Below are experts of layer 5 (counted from 0) of a mixture-of-experts language model. Rows are named router (the router's row for the expert) and show model dimensions 288-335. Each number is 128 + 32 x the weight over its row's rms, rounded and kept within 0 to 255. Numbers have three digits each.
After each expert's rows: a language model's description of what the expert responds to. This comes from a sample of Wikipedia text that the model never trained on.

# expert 16
router:091108102116139109153093146148157159086145136127135111103066149158131165125145166117115151168090141121143126089137096094067124116163085164086142
And, was, is, has, as a, which and then joining clauses, often after it or a comma, e.g. was also, and then.

# expert 9
router:147093120110109071072132131104191110091114156156130063116130105161167139130112112149139138160133110166123165138035125059194109171122090122127132
First letter or piece of a word after a heading, line break or preposition, often capitals like N, P, D, V, also lowercase n, t.

# expert 29
router:149197164102121108140094064157219088102114125115121087115165121145092028114116113127167115140076169134130091124099084088132121127074203126181150
Single capital letters opening acronyms, codes or abbreviations, e.g. A in AF, ATRAC3, AR-1, DF in tables, District I.

# expert 26
router:048062079181128146099161151148076158147135160108114090158151136104174062131077181083111153094180135133139146111074108172101190156118141116129105
Word pieces inside Indian, Arabic and other non-English names and scripts, e.g. Sas in Sasanka, Sanskrit, Mahadevar, Raj, Bh.

# expert 21
router:134111165153089140102161159099104137191128158052088135148144101131119074107097158108128104111120106139125127107137125099192209097157198174116109
Word pieces of Latin taxon names, drug and chemical names and math markup, in species articles, such as (El)asmobranchii, (Mammill)aria, mathb.

# expert 14
router:137200093153135178173100137165116094096142176067165116147095143090170068166165125118116148058088153120162101137154089129156142089166104043133157
Nationality, domain and adjective words or their suffixes before a noun, e.g. American, political, football, -ical, -ing in boxing.

# expert 20
router:151094155109123150147127096089205161125136090092186093149064126133090129120112117189119132159165075106086146114184172145134145111133144060118149
Closing brackets, quotes, possessive 's and braces, often ending list items or LaTeX groups, e.g. ), ", '", }.

# expert 0
router:141137113127121169130157150136097132153125153131102151114140127141137103098099091116142148158143072146121139126112071126062165141201168205133122
Punctuation, digits and short fragments in tables, coordinates and chemical names, like table pipes, commas, degree/minute marks, and connecting "and" in titles.

# expert 3
router:154143182130109183140151162118128124139143148041193126129137121162119143113150111174145100190122147160122143148112119128130117133120126161193108
Opening word pieces of towns, clubs and regions, often in sports results tables, such as Sp(ennymoor), Gl(ossop), C(oventry), M(unster).

# expert 6
router:152172107110102125134081129083079079119123158147161142095059128107114139114087143142154098074112148122087137139182125082117150141130108152132124
Articles, numerals and quantifiers opening a noun phrase in running prose, such as two, three, all, some, a, the, other.

# expert 30
router:087089093119094066078100111169155151131118102134123133113037135085046123156116120159137114118145164118122115157102121181139103136166113131132147
Last three digits of years after a leading 1 or 2, in lists, dates and tables, such as 1(976), 2(003), 2(018).

# expert 27
router:141139158157121161107124119195162084157136155117126152131098120135130100123136130156109163144116177117104110123090130137084158134205161069069179
Finishing pieces or whole names of countries, cities and towns before punctuation, such as California, Japan, (Bournem)outh, (Cass)ington, Orleans.

# expert 23
router:128100092135154076165169157172075111122128088172131110079140137040150148100138105130119170140172083135180129065163178034114124170105126175123126
Dashes, slashes, decimal points, pipes and month names between numbers in dates, scores, tables and statistics, e.g. 6-month, 2+1/4.

# expert 10
router:134097111107137175132112072131068158088121132146112087136108126085032130121175153163145111135187151124093181114151167147126102122135128118107158
Nouns or ordinals right after a, the, his or 's, such as second, final, season, debut, term, title.

# expert 19
router:097145061145131179127133140116105113115126107109114138101052115114052099122134125138130160095127146121117149152102114142091089107108124140144112
Plural and agent noun endings (-ers, -ists, -ions, -ants) and group nouns like people, members, students, plus verbs like announced.

# expert 13
router:161118131133135066115162110091113120136139156145082127094134143144125205147048140129086143170091156127056086147143153131119114144091173161115196
Prepositions like in, for, under, during, by that link clauses, plus first pieces of split words such as in-duce, activ-ists.

# expert 5
router:179095123099147108137113166156104111112122100148123085164174165163143136151109128125140122162073123119052126144124094152152094111166091159115074
Past and present verb forms and endings in narrative prose, e.g. made, began, became, received, -ed, -ing after was or to.

# expert 25
router:147109168109143112183121128155131128121114094139154113140126112109068117125194152094142105159105182138157077108154193119084095112166161104147180
Name words for organizations, offices and codes, such as University, Association, FC, Attorney General, Mayor, country codes like GBR, USA.

# expert 12
router:117096187132149090136123128135173062154146152142078079125127127137116185115123143157137194042126158110170177143166114074181120119128161078072129
Last piece of a noun or name right before a verb or clause, often fused with a comma, such as city, building, Edinburgh, (Aglaure)ion.

# expert 17
router:139088096122103175133150108167097123135147126156128140107186156059167125148143152147114144104084064125125135143138104079106098134088098158133092
Stems of common nouns and verbs awaiting a suffix like -ing, -ers, -ation, e.g. design, engine, perform, manufact, controll.

# expert 15
router:110173082111116178125092102190096161119054137155115186140153143138138176101155107132118120158150124119115121151121107087079198089116155131136150
Given names and their middle pieces before a surname, in sports reports and election or results tables, such as John, Kevin, Mike, (Br)andon.

# expert 2
router:099156073171164119136135123102112054144134086134120163133147137090095193175199052090093129171159103155061141102177096144165107147097112140138134
First lowercase piece of a word, often right after an opening quote, parenthesis or line break, e.g. "B, (f, sc in scattershot.

# expert 1
router:160169128099129125107126199137149118122124142086164155179169103182126126151183238193128107099111123152142123102139115183145131111149112130087117
Column headers and row labels in wiki tables and infoboxes, such as League, Division, | Party, | Total, Personal information, Men's.

# expert 31
router:025154158176130120112123113126153124142103142104089129130110112138180103150085110101117121101120094123145126132113139182068107176134079121169131
Single capital letters starting a surname split into pieces, especially S after a first name, like S-illars, S-essions, S-elf.

# expert 24
router:101140132106135132124135128090161130127126105137109158145152123146134179127094113099118152134136120121138130119126164132158126112106129086059139
Word-internal pieces of Spanish, Slavic, Turkish and Portuguese names, often with accented letters, such as č, ñ, kov, (Concep)c(ión).

# expert 28
router:106132174166140069153133131096110066131121128138131111131138136176086116129172077133140123067193126105107098161070095070109146138140097071110092
Later numeric cells in stat tables, like goals or points columns (47, 70), some year digits, and double line breaks after headings.

# expert 11
router:168179063122116163079116070141083208210108130126139147180169129059143106125083148096161132078143113127118140144213100141108184114073152127150097
Middle word pieces inside personal names and foreign words, e.g. Tyr in Tyrone, Sab in Sabine, Nat in Natálie.